Weights of a small mixture-of-experts language model, trained from scratch on English Wikipedia: 96 SwiGLU neurons an expert, a softmax router.
Below are experts of layer 5 (counted from 0) of a mixture-of-experts language model. Rows are named router (the router's row for the expert) and show model dimensions 320-383. Each number is 200 + 40 x the weight over its row's rms, rounded and kept within 0 to 999.
Before each expert's rows: "raises" lists some tokens whose logits its average output raises strongly, later layers aside; "gets" lists some tokens that make up at least twice as much of what it gets as of all text. This comes from a sample of Wikipedia text that the model never trained on. Tokens count by the router's weight.

# expert 8
raises: " ", ":", ",", " |", ".", " and"
gets: ";", " by", "0", " members", "9", " teams"
router,179,230,188,214,216,169,119,187,145,218,204,232,254,176,279,223,165,283,241,157,234,223,168,245,196,154,173,195,250,175,228,245,234,147,219,196,196,126,205,189,173,147,170,158,186,178,210,225,186,205,194,139,163,181,249,189,190,241,204,146,233,200,191,150

# expert 87
raises: " in", " (", " and", ",", ";", " to"
gets: " +", " −", " ", " $", ":", " ISBN"
router,211,183,151,173,273,216,133,242,202,152,240,250,158,169,159,182,208,283,158,144,213,197,120,199,223,171,115,186,240,168,152,244,218,164,220,210,151,218,202,159,199,210,190,189,134,217,237,169,160,213,233,170,213,231,224,193,199,167,183,193,197,149,243,158

# expert 76
raises: " ", "\n", " —", " $", " –", " −"
gets: " |", "|", ";", " –", ":", " /"
router,188,195,155,178,151,174,192,254,146,143,176,152,167,194,194,157,213,286,154,155,190,243,173,196,225,191,203,257,226,207,291,194,221,198,185,171,207,276,242,218,193,250,203,261,164,177,240,191,188,156,175,110,146,155,224,223,240,155,194,205,223,245,214,170

# expert 46
raises: "2", "1", "3", "5", "4", "6"
gets: " ", " (", "1", ".", ":", "2"
router,184,182,176,208,186,171,196,213,212,178,176,169,190,152,151,159,204,292,163,181,172,250,256,148,223,268,229,226,173,230,247,216,130,215,202,209,252,206,204,246,175,155,230,189,182,216,198,259,177,210,153,228,128,164,210,128,156,294,215,148,142,242,237,198

# expert 5
raises: "-", "0", "1", " ", "4", "3"
gets: " and", " ", "0", "1", ",", "2"
router,179,155,230,162,195,133,243,225,240,205,225,143,229,190,190,160,252,216,100,228,179,207,205,182,184,243,248,250,210,220,229,149,187,273,200,201,200,213,179,247,272,167,186,239,189,166,145,193,185,201,260,202,174,190,251,229,228,246,215,255,255,188,172,235

# expert 63
raises: "1", "2", "3", "6", "5", "7"
gets: " ", "2", "1", "3", "4", "6"
router,198,149,156,160,109,200,236,200,113,177,260,205,196,204,168,266,235,209,203,260,189,215,129,176,171,166,192,174,222,241,247,167,194,191,187,153,209,262,185,182,257,157,146,163,199,218,292,180,176,251,271,289,206,197,269,240,154,223,242,174,211,177,161,272

# expert 67
raises: "-", ",", " ", "–", " and", "—"
gets: "\n", "==", "===", " ==", " ===", "===="
router,183,204,156,157,199,177,169,247,197,195,178,175,148,145,172,131,223,226,175,151,148,300,172,134,209,232,223,206,237,254,206,195,208,101,197,258,203,167,188,196,163,266,275,153,186,186,237,112,207,221,181,156,211,191,295,218,144,185,255,176,209,228,167,229

# expert 22
raises: " and", " the", " or", " a", " which", " as"
gets: ",", "),", "\",", " –", ";", ".,"
router,186,139,234,144,159,176,216,127,224,212,198,157,192,136,128,196,173,245,246,157,191,214,268,120,244,171,198,248,225,157,175,206,176,248,247,153,217,212,168,100,221,189,201,217,136,169,201,219,202,155,234,263,160,153,259,141,256,180,183,218,187,241,200,154

# expert 49
raises: "0", ".", "9", "5", "4", "3"
gets: "1", "2", "3", "4", "5", " Series"
router,176,222,219,263,160,217,190,170,174,204,228,175,217,246,175,171,220,215,197,198,171,189,180,196,207,185,120,204,181,262,137,214,143,196,213,266,256,191,154,217,217,162,217,213,236,262,199,128,224,193,128,225,184,225,312,210,239,178,204,224,238,254,172,225

# expert 82
raises: "\n", " |", " (", " –", " and", " -"
gets: ")", "\"", ".", "),", ".\"", ")."
router,190,219,187,196,245,197,176,121,169,175,227,148,126,162,122,206,235,268,195,205,193,218,224,115,218,174,202,197,257,200,232,257,225,261,200,248,145,167,130,234,149,219,241,195,179,165,240,219,166,231,233,179,252,91,288,136,289,148,192,182,180,226,252,151

# expert 18
raises: " ", " and", " P", ",", " the", " A"
gets: " of", "|", ":", " in", "N", "="
router,248,91,213,148,180,205,184,293,154,158,124,248,228,213,224,219,222,173,162,317,199,162,147,275,186,221,252,204,234,181,194,233,187,217,165,177,147,176,201,136,171,257,111,183,186,198,233,186,243,187,197,278,252,200,234,246,233,237,234,142,126,142,194,176

# expert 94
raises: "0", "3", "6", "2", "5", "9"
gets: "9", "0", "1", "2", "8", "5"
router,222,113,226,224,136,241,242,254,158,197,206,186,149,213,155,184,177,169,154,245,127,261,194,155,214,255,237,149,214,220,174,167,235,185,249,233,215,191,175,259,233,166,218,174,234,252,242,88,217,166,135,275,213,270,216,156,238,250,207,224,235,201,158,226

# expert 81
raises: " |", "1", "0", "2", ".", "3"
gets: ".", " ", " Win", " after", " before", " Loss"
router,246,142,152,200,190,194,105,201,246,172,195,261,231,169,213,203,214,247,230,206,242,267,183,218,205,234,205,220,232,131,212,155,151,123,201,211,184,165,234,227,238,251,171,215,183,175,197,260,248,256,119,242,223,157,208,171,169,233,247,149,220,173,196,223

# expert 28
raises: "\n", " He", " In", " A", " It", " The"
gets: ".", ".\"", ").", "\".", " .", ".)"
router,179,226,161,156,204,189,155,171,154,170,161,221,191,134,150,191,261,271,153,189,183,165,229,166,231,195,228,216,214,178,254,230,185,248,240,229,243,166,217,175,198,194,253,269,230,204,184,266,253,222,198,258,196,147,200,152,219,243,254,225,177,259,129,166

# expert 74
raises: "il", "iol", "ul", "ral", "ios", "as"
gets: "c", "h", "b", "p", "d", "g"
router,191,276,220,176,228,238,203,242,259,227,263,226,217,194,236,210,236,150,209,129,210,172,223,250,177,209,255,158,257,262,169,184,233,192,269,203,195,169,174,163,217,187,131,243,132,175,198,223,179,210,153,194,231,177,129,161,150,116,166,92,189,262,187,150

# expert 6
raises: "-", "0", "2", " and", "1", "3"
gets: "\n", " (", "/", "°", "′", "″"
router,196,228,137,167,214,210,157,203,152,171,211,168,205,220,189,175,205,237,184,229,235,249,271,151,188,245,267,216,210,183,251,223,254,190,203,243,117,183,163,177,146,168,168,171,273,252,188,242,154,276,203,165,228,234,139,189,210,198,162,145,228,131,149,233

# expert 90
raises: "0", "3", "2", "4", "1", "5"
gets: " ", "3", "2", "4", "5", "6"
router,114,175,123,199,144,241,213,169,138,135,229,164,197,244,177,138,234,257,154,231,137,222,159,181,147,163,162,191,270,204,198,108,207,230,209,258,175,201,232,197,169,207,193,241,252,201,225,199,161,252,190,252,250,219,231,196,242,126,195,153,227,172,242,248

# expert 0
raises: " C", " W", " B", " H", " P", " and"
gets: " The", " You", "The", " Me", " My", " Your"
router,240,226,211,146,194,213,212,174,261,240,190,271,135,274,222,203,244,169,201,240,182,223,254,156,194,209,198,192,197,150,181,189,129,190,235,208,258,205,253,231,198,218,220,190,202,156,204,139,233,227,109,248,204,162,136,155,147,217,226,150,240,170,214,219

# expert 85
raises: "\n", " |", " (", ",", " ", "-"
gets: ")", " ", "%", "E", "W", "}"
router,209,227,181,215,233,254,174,277,201,208,207,179,164,160,91,240,215,220,199,183,241,282,178,221,177,225,224,225,267,153,230,235,177,181,235,249,130,195,189,151,121,153,209,227,244,197,216,213,219,262,171,201,178,165,168,156,255,214,158,149,276,258,196,225

# expert 89
raises: "|", "\n", "R", "A", "G", "2"
gets: "\n", " |", "|", "|---|---|---|---", ";", "|---|---|---|---|---|---|---|---"
router,80,217,249,160,163,233,168,225,149,218,163,155,143,157,221,194,175,244,249,258,206,278,191,199,217,224,189,229,229,210,228,293,138,203,155,267,160,217,257,239,164,170,105,211,190,201,181,220,210,223,198,205,203,162,162,228,207,192,233,230,213,246,210,149

# expert 2
raises: "\n", " (", " |", " in", ")"
gets: ")", "″", " |", "%", "′", "6"
router,234,188,215,170,229,194,165,215,125,203,234,176,220,204,183,220,224,183,153,149,193,298,134,95,138,113,225,200,211,148,267,261,224,242,235,236,193,174,193,161,175,188,238,188,228,126,154,248,188,244,209,139,243,208,279,124,143,159,171,173,234,202,234,222

# expert 9
raises: "any", "end", "ose"
gets: " |", " ", "0", "\n", "1", "3"
router,188,265,130,119,168,187,195,182,165,205,245,178,222,176,204,248,213,288,162,164,167,271,186,213,197,189,167,265,258,198,179,141,131,198,258,231,179,213,209,220,238,225,164,164,242,201,213,159,191,310,167,168,242,203,176,225,224,208,291,120,222,252,255,240

# expert 56
raises: "1", "3", "6", "5", "0", "2"
gets: " the", "1", "0", " |", "3", "2"
router,249,169,135,201,214,248,157,145,197,194,205,221,154,190,127,226,202,183,180,207,139,301,191,170,217,204,175,192,257,192,204,194,237,224,190,223,166,151,149,268,231,161,200,199,175,203,236,134,269,146,120,213,194,239,191,190,209,162,312,173,254,217,194,211

# expert 61
raises: "/", " received", " committed", "ret", " per", " is"
gets: " he", " it", " He", " they", " she", " It"
router,199,232,103,207,247,280,190,273,215,170,203,229,166,147,220,208,255,198,191,233,129,272,154,199,216,247,157,223,279,198,223,143,162,208,201,212,192,213,233,160,99,236,258,171,254,201,236,182,155,226,206,201,189,170,208,173,232,203,216,194,240,214,197,154

# expert 52
raises: "ans", "-", "in", "es", "d", " and"
gets: "on", "en", "ion", "el", "er", "ure"
router,191,254,213,229,254,144,200,225,162,273,240,127,227,201,218,172,296,159,236,251,294,250,263,132,146,163,209,170,205,206,176,173,241,238,284,154,251,238,217,243,208,195,208,230,156,176,203,157,265,194,233,138,236,188,169,190,133,217,166,181,119,166,179,163

# expert 73
raises: "0", "8", "1", "7", "5", "6"
gets: "1", "2", "9", "3", "8", "4"
router,208,152,207,189,187,204,197,287,166,207,212,210,192,160,141,212,220,274,266,225,130,220,163,169,151,183,254,217,233,212,253,228,217,168,263,180,190,146,199,179,217,201,189,161,235,225,210,265,217,267,209,262,258,195,259,228,216,215,277,244,205,158,211,163

# expert 72
raises: ".", " a", " at", " in", ","
gets: " the", " his", "0", " her", "5", "The"
router,155,254,245,190,234,198,208,287,171,267,201,139,146,140,224,184,238,201,149,264,195,259,217,156,195,235,195,217,257,149,262,178,169,181,197,176,222,189,242,178,225,203,200,188,265,162,190,163,169,149,153,253,225,211,242,174,239,209,214,225,203,189,211,174

# expert 83
raises: " ", "\n", "1", " N", "5", " in"
gets: " |", " ", "4", " Albums", "3", "5"
router,150,157,176,232,168,256,192,165,220,185,235,169,187,221,118,225,212,272,214,205,172,285,244,214,183,158,271,139,216,195,272,165,165,145,201,209,239,225,221,285,194,145,231,203,210,263,213,99,224,187,152,195,124,146,228,213,234,246,192,190,267,200,163,230

# expert 69
raises: " the", " ", " R"
gets: " of", " the", " The", " in", " for", "The"
router,202,120,199,163,218,164,148,220,209,199,207,199,243,176,215,236,183,209,150,339,166,208,188,196,134,186,251,213,253,184,200,196,174,225,175,144,188,213,199,173,143,239,92,186,221,184,189,207,224,185,230,251,269,218,258,206,251,201,173,250,245,177,200,204

# expert 37
raises: " F", " Sub", " S"
gets: "-", "\n", ":", " (", " •", "–"
router,204,202,200,189,239,169,246,235,106,164,144,201,204,244,115,161,195,212,122,157,218,168,261,228,182,206,289,153,132,141,147,286,249,177,179,239,118,186,220,226,210,206,239,173,205,241,212,237,237,222,183,160,204,241,228,170,193,165,168,150,179,190,180,209

# expert 24
raises: " In", " ", " For", " From", " —", "\n"
gets: " |", ";", " July", "%;", "6", " Squadron"
router,207,191,150,215,187,170,145,204,205,176,210,198,195,185,180,234,260,230,193,221,152,294,145,179,244,223,261,220,180,206,276,175,170,192,267,226,228,145,180,153,186,237,165,194,201,163,220,201,212,264,174,201,204,236,236,176,222,227,253,198,244,237,183,203

# expert 75
raises: "1", "2", "7", " ret", "0", "3"
gets: "–", "2", " |", "é", "ö", "^{("
router,267,250,268,250,217,157,178,217,125,195,158,171,181,125,209,221,236,214,157,230,181,253,188,160,274,166,174,167,245,191,263,172,110,180,220,210,231,171,219,227,158,240,240,221,156,195,213,133,166,236,213,171,224,176,213,191,192,239,214,211,197,241,176,198

# expert 27
raises: "2", "/", "1", ",", "3", " in"
gets: "5", "7", "8", "0", "3", " "
router,212,180,196,221,213,217,203,208,132,188,174,190,189,174,155,213,181,199,170,135,139,252,180,147,196,235,180,251,221,170,223,195,272,218,175,263,207,214,153,177,136,234,234,296,191,189,240,224,207,263,180,161,244,232,249,193,234,194,217,178,201,226,223,178

# expert 34
raises: " ", "-", " and", " f", ",", " ("
gets: " American", " the", "American", " British", "ian", " football"
router,163,231,207,167,228,151,270,128,171,248,226,200,194,208,182,162,146,247,157,207,165,143,228,240,247,148,128,216,168,212,144,211,179,216,207,207,235,186,167,170,185,166,196,166,149,248,227,190,205,223,249,146,247,208,209,245,260,180,189,200,112,221,241,235

# expert 10
raises: "W", "B", "H", "E", "F", "R"
gets: "-", "–", "\n", "/", " de", " Mac"
router,193,198,187,218,219,154,221,235,137,230,165,179,264,253,225,148,216,162,178,183,214,218,182,221,209,216,211,221,235,207,166,260,209,261,165,196,183,233,190,214,198,222,226,159,211,250,201,221,184,179,190,237,257,269,188,232,130,194,181,164,175,209,194,181

# expert 51
raises: " the", " a", " an"
gets: " to", " was", " is", " for", " by", " not"
router,241,178,143,195,149,218,216,216,243,145,172,271,200,226,221,230,145,174,219,248,256,202,208,229,241,249,220,272,184,127,188,122,270,247,159,122,196,197,226,229,223,170,234,184,159,216,173,122,263,219,245,193,191,195,175,139,240,229,204,214,252,188,160,279

# expert 54
raises: "1", "2", "c", "3", "4", "st"
gets: "-", " \"", " (", "/", " ", "–"
router,184,172,172,175,216,197,147,157,196,203,240,152,178,176,151,190,269,205,217,177,221,281,223,262,240,236,272,198,182,248,205,283,177,196,158,191,201,238,183,178,207,135,187,142,178,253,153,258,128,184,193,227,192,134,164,250,220,180,175,149,235,284,196,183

# expert 78
raises: ",", " and", "-", ".", "–", " to"
gets: " first", "th", " later", " one", " most", " second"
router,264,157,207,200,181,220,280,238,231,139,195,229,208,170,214,206,90,224,152,130,186,180,174,191,187,205,173,179,230,186,192,151,227,222,244,138,194,182,202,293,216,226,187,277,198,158,251,269,148,164,239,271,155,167,175,180,264,285,127,241,245,157,264,244

# expert 60
raises: " |", "-", " and", " (", ")", "\n"
gets: " |", ",", " ", ";", "6", " ("
router,258,241,209,228,225,244,133,239,186,183,160,171,164,184,156,150,192,258,210,164,216,276,169,119,210,173,274,208,203,229,254,185,147,225,168,196,152,259,208,163,164,234,219,237,184,249,241,236,177,223,177,213,158,230,214,278,220,179,201,141,206,166,230,185

# expert 95
raises: "\n", " |", "2", "1", "6", "-"
gets: " |", "0", "–", "3", "4", "7"
router,222,200,174,242,201,180,156,181,106,210,248,156,126,171,167,150,185,249,197,230,141,258,209,224,238,128,134,201,254,192,211,204,234,193,209,258,269,223,203,254,193,231,148,278,176,216,229,177,218,217,141,201,243,163,171,153,248,151,258,216,215,248,240,192

# expert 26
raises: " April", " #", " February", "head", " January", " March"
gets: "\n", " |", "==", "===", " ==", " "
router,227,162,168,165,227,206,154,212,141,196,171,183,182,204,228,239,240,244,174,202,138,288,134,173,201,178,176,246,194,205,263,152,205,202,197,207,221,185,213,177,198,230,222,158,259,203,235,129,224,191,170,164,246,180,215,180,170,210,213,183,177,183,204,252

# expert 23
raises: " |", "–", " (", " And", " and", " With"
gets: " and", "0", " which", " million", " House", " County"
router,210,207,169,207,173,247,211,213,186,165,173,148,184,188,177,239,189,260,198,160,117,284,181,207,195,225,227,209,179,223,205,148,173,226,254,215,183,293,184,126,170,224,189,194,184,157,218,177,157,242,167,198,248,210,245,154,235,227,260,185,182,197,257,259

# expert 84
raises: " ", " t", " h", " r", " b"
gets: " a", " an", " de", " A", " be", "A"
router,209,226,168,217,253,208,270,206,210,187,115,190,220,157,247,154,204,210,138,162,162,175,187,269,285,287,255,240,207,168,183,112,116,173,237,223,163,208,278,255,207,191,134,155,205,208,156,220,236,152,224,214,217,242,178,224,191,197,198,163,162,111,191,215

# expert 14
raises: " ", ",", " the", " and", "–", " to"
gets: " November", " May", " October", " August", " January", " September"
router,250,168,227,123,199,215,177,257,218,161,220,174,152,176,250,291,221,177,177,252,209,238,106,247,196,153,255,146,180,195,234,160,215,246,140,161,166,154,219,255,206,250,178,213,223,209,236,212,237,236,223,235,213,216,219,244,214,244,173,135,207,171,150,243

# expert 58
raises: "0", "5", "9", "1", "8", "7"
gets: "1", "0", "9", "2", "==", "8"
router,245,175,169,202,210,208,215,233,166,193,150,180,179,154,170,174,246,306,173,214,204,267,193,232,200,212,138,203,260,206,240,178,197,139,176,201,165,173,227,255,230,255,208,152,195,197,231,196,199,196,196,204,248,182,274,243,141,180,244,143,225,238,207,198

# expert 21
raises: "ul", "ot", ".", "ur", "oc", "w"
gets: "S", "C", "M", "D", "K", "R"
router,152,239,229,247,145,271,159,205,181,236,228,260,167,165,222,182,237,140,221,302,213,162,225,242,217,281,233,152,239,237,154,196,269,270,240,214,168,229,181,186,177,211,192,196,161,168,233,278,233,180,145,231,212,199,149,196,147,149,218,79,230,231,187,145

# expert 17
raises: ".", "-", ",", " R", " ", " and"
gets: " United", " other", " World", " the", " two", "ian"
router,139,172,238,174,240,160,268,205,156,286,206,260,241,215,175,186,219,257,217,264,119,189,160,211,188,236,179,265,200,163,151,162,166,198,191,218,256,169,214,269,198,189,224,179,220,245,219,238,192,212,160,112,236,252,291,275,177,227,176,247,219,246,212,113

# expert 68
raises: " ", " and", "-", " of", ",", " N"
gets: " first", " a", " one", "th", " second", " final"
router,144,139,193,193,244,200,232,228,216,200,191,165,219,222,232,165,107,218,171,214,135,191,170,261,184,221,136,172,227,179,163,129,167,215,230,181,187,242,191,300,216,196,193,195,186,233,152,253,190,264,245,228,178,229,216,261,256,245,130,274,285,89,246,238

# expert 16
raises: "\n", " and", " (", " ", ".", " in"
gets: " (", "\n", " =", " station", ")", " List"
router,237,228,206,199,257,209,203,177,164,209,220,143,176,194,193,166,145,233,193,183,193,213,216,178,260,242,171,228,119,231,145,307,264,236,250,259,125,198,195,172,161,209,240,195,141,196,214,242,208,253,232,120,205,176,221,234,240,205,143,174,189,214,209,195

# expert 29
raises: " in", " on", " as", " with", " to", " at"
gets: " played", " was", " released", " held", " used", "ed"
router,200,181,177,183,159,208,213,211,255,128,226,207,145,175,269,202,141,157,148,166,186,108,179,193,203,133,126,154,210,203,224,164,179,164,158,157,214,244,223,224,145,245,225,245,188,168,146,207,194,251,254,204,195,158,246,220,277,206,219,224,170,154,184,262

# expert 12
raises: " the", " a", " an", " it", " in", " his"
gets: " with", " for", " on", " by", " up", " over"
router,194,182,199,179,182,182,211,241,276,119,232,246,159,168,253,219,160,149,182,199,215,121,254,214,196,140,194,142,177,191,193,156,159,152,135,176,219,213,231,219,185,183,199,151,222,231,195,208,247,248,264,238,186,145,202,193,234,202,228,249,226,234,133,216

# expert 3
raises: " /", "-", " defense", "4"
gets: "°", " ", " (", "–", "-", "9"
router,217,252,140,215,221,231,128,213,153,217,219,194,214,184,221,253,187,247,177,149,246,252,178,152,137,245,286,174,183,179,272,230,187,203,275,213,190,270,174,195,202,194,197,254,156,155,235,195,205,239,183,145,181,294,188,178,243,226,168,137,228,166,256,150

# expert 39
raises: " |", "5", "4", ".", "6", "2"
gets: "1", "2", " ", "3", "4", "7"
router,245,214,183,241,177,210,96,282,148,182,230,157,220,190,145,188,203,135,248,182,208,227,214,203,134,182,202,159,237,237,219,195,190,127,208,173,207,194,194,185,182,177,214,226,261,201,130,201,177,233,200,239,151,167,271,259,170,210,291,195,239,196,203,171

# expert 86
raises: ",", ":", ".", " and", " to", " as"
gets: " that", " it", " \"", " which", " who", " him"
router,259,195,181,273,248,167,120,227,150,160,220,214,143,167,222,226,169,155,265,144,223,223,185,240,174,188,131,221,188,287,216,188,149,212,186,191,161,243,237,156,198,190,223,238,195,221,169,100,194,148,249,185,192,109,132,159,225,272,145,239,225,196,243,153

# expert 19
raises: " ", ",", " and", " of", " (", "."
gets: " the", " album", " film", "|", " Best", " song"
router,210,208,207,194,160,235,188,178,247,216,188,223,178,301,161,217,170,266,178,160,219,192,185,131,208,184,218,195,180,189,181,199,161,202,249,144,233,227,227,243,245,183,183,229,183,160,231,216,212,228,178,215,147,194,195,239,204,161,260,192,272,179,248,203

# expert 53
raises: "s", "d", "a", "an", " pen", "n"
gets: "'", "s", " and", " his", " their", " her"
router,190,139,202,217,203,225,264,151,181,142,179,181,158,252,225,223,253,227,218,174,157,166,200,187,269,204,191,217,206,201,155,191,135,274,250,221,183,213,172,221,138,187,184,161,153,177,243,196,192,211,250,238,199,125,147,209,268,154,256,225,201,204,224,207

# expert 30
raises: "0", "5", "8", "3", "1", "4"
gets: "0", "7", "5", "4", "6", "3"
router,193,186,210,192,217,175,215,197,209,155,180,129,168,171,113,196,225,251,165,254,186,215,150,171,136,191,238,126,186,222,234,193,180,135,166,188,129,216,205,216,271,146,135,161,297,275,223,189,192,184,134,170,157,221,215,177,207,160,135,156,275,160,214,216

# expert 15
raises: " the", " a", " ", " an", " s", " b"
gets: " and", " or", " be", " also", " not", "%"
router,250,151,173,167,209,179,219,182,212,186,225,200,156,166,243,246,123,143,181,168,237,175,173,210,192,176,150,202,231,243,160,110,203,247,171,137,151,119,179,210,196,187,179,253,191,174,180,199,200,219,275,225,190,176,198,133,231,307,169,201,241,197,167,244

# expert 45
raises: "arn", "ight", "au"
gets: "\n", " Nag", " Mad", "'", " Rad", " Od"
router,189,158,171,195,144,245,185,199,142,159,198,193,188,125,179,210,230,241,154,193,149,278,223,173,249,189,204,225,244,183,244,138,148,143,184,201,209,149,238,197,227,251,209,145,209,203,254,189,249,243,194,201,251,191,226,213,168,221,309,168,194,185,181,231

# expert 57
raises: "4", ",", "8", "3", "5", "9"
gets: "1", "0", "2", "9", "4", "6"
router,228,177,232,196,185,228,204,141,179,183,180,228,147,194,141,250,249,260,221,182,132,270,207,161,220,233,251,194,250,197,150,186,221,149,228,238,223,179,191,221,158,221,175,133,185,166,227,178,232,212,130,228,203,230,173,144,197,252,278,211,184,186,185,173

# expert 13
raises: " the", " a", " his", " it", ",", " to"
gets: "ing", " with", " for", " to", " had", " get"
router,193,179,209,164,211,163,148,129,172,210,249,202,149,156,257,236,202,159,214,177,159,149,261,214,209,132,158,161,194,247,207,169,157,208,142,167,218,217,240,159,156,156,147,177,233,157,168,150,185,257,183,147,201,169,201,196,248,189,177,223,159,204,190,174

# expert 62
raises: " ", " the", " a", " an", " New", " K"
gets: " in", " on", " at", " from", " the", " of"
router,211,133,171,174,170,230,244,209,199,161,158,215,246,169,203,145,156,175,161,227,238,218,189,147,171,188,245,152,177,125,182,220,196,239,193,203,214,229,114,175,173,221,142,199,143,162,171,214,260,243,281,228,249,234,227,155,262,227,237,181,187,168,151,276

# expert 80
raises: " the", " a", " an"
gets: " as", " was", ":", " is", " (", " –"
router,240,178,160,186,161,168,207,206,214,200,149,196,123,211,224,216,179,205,209,123,226,195,228,238,224,189,174,279,225,149,229,270,234,260,167,98,225,201,212,140,235,180,252,169,153,191,275,146,189,129,267,151,151,169,232,144,232,301,244,153,250,280,261,242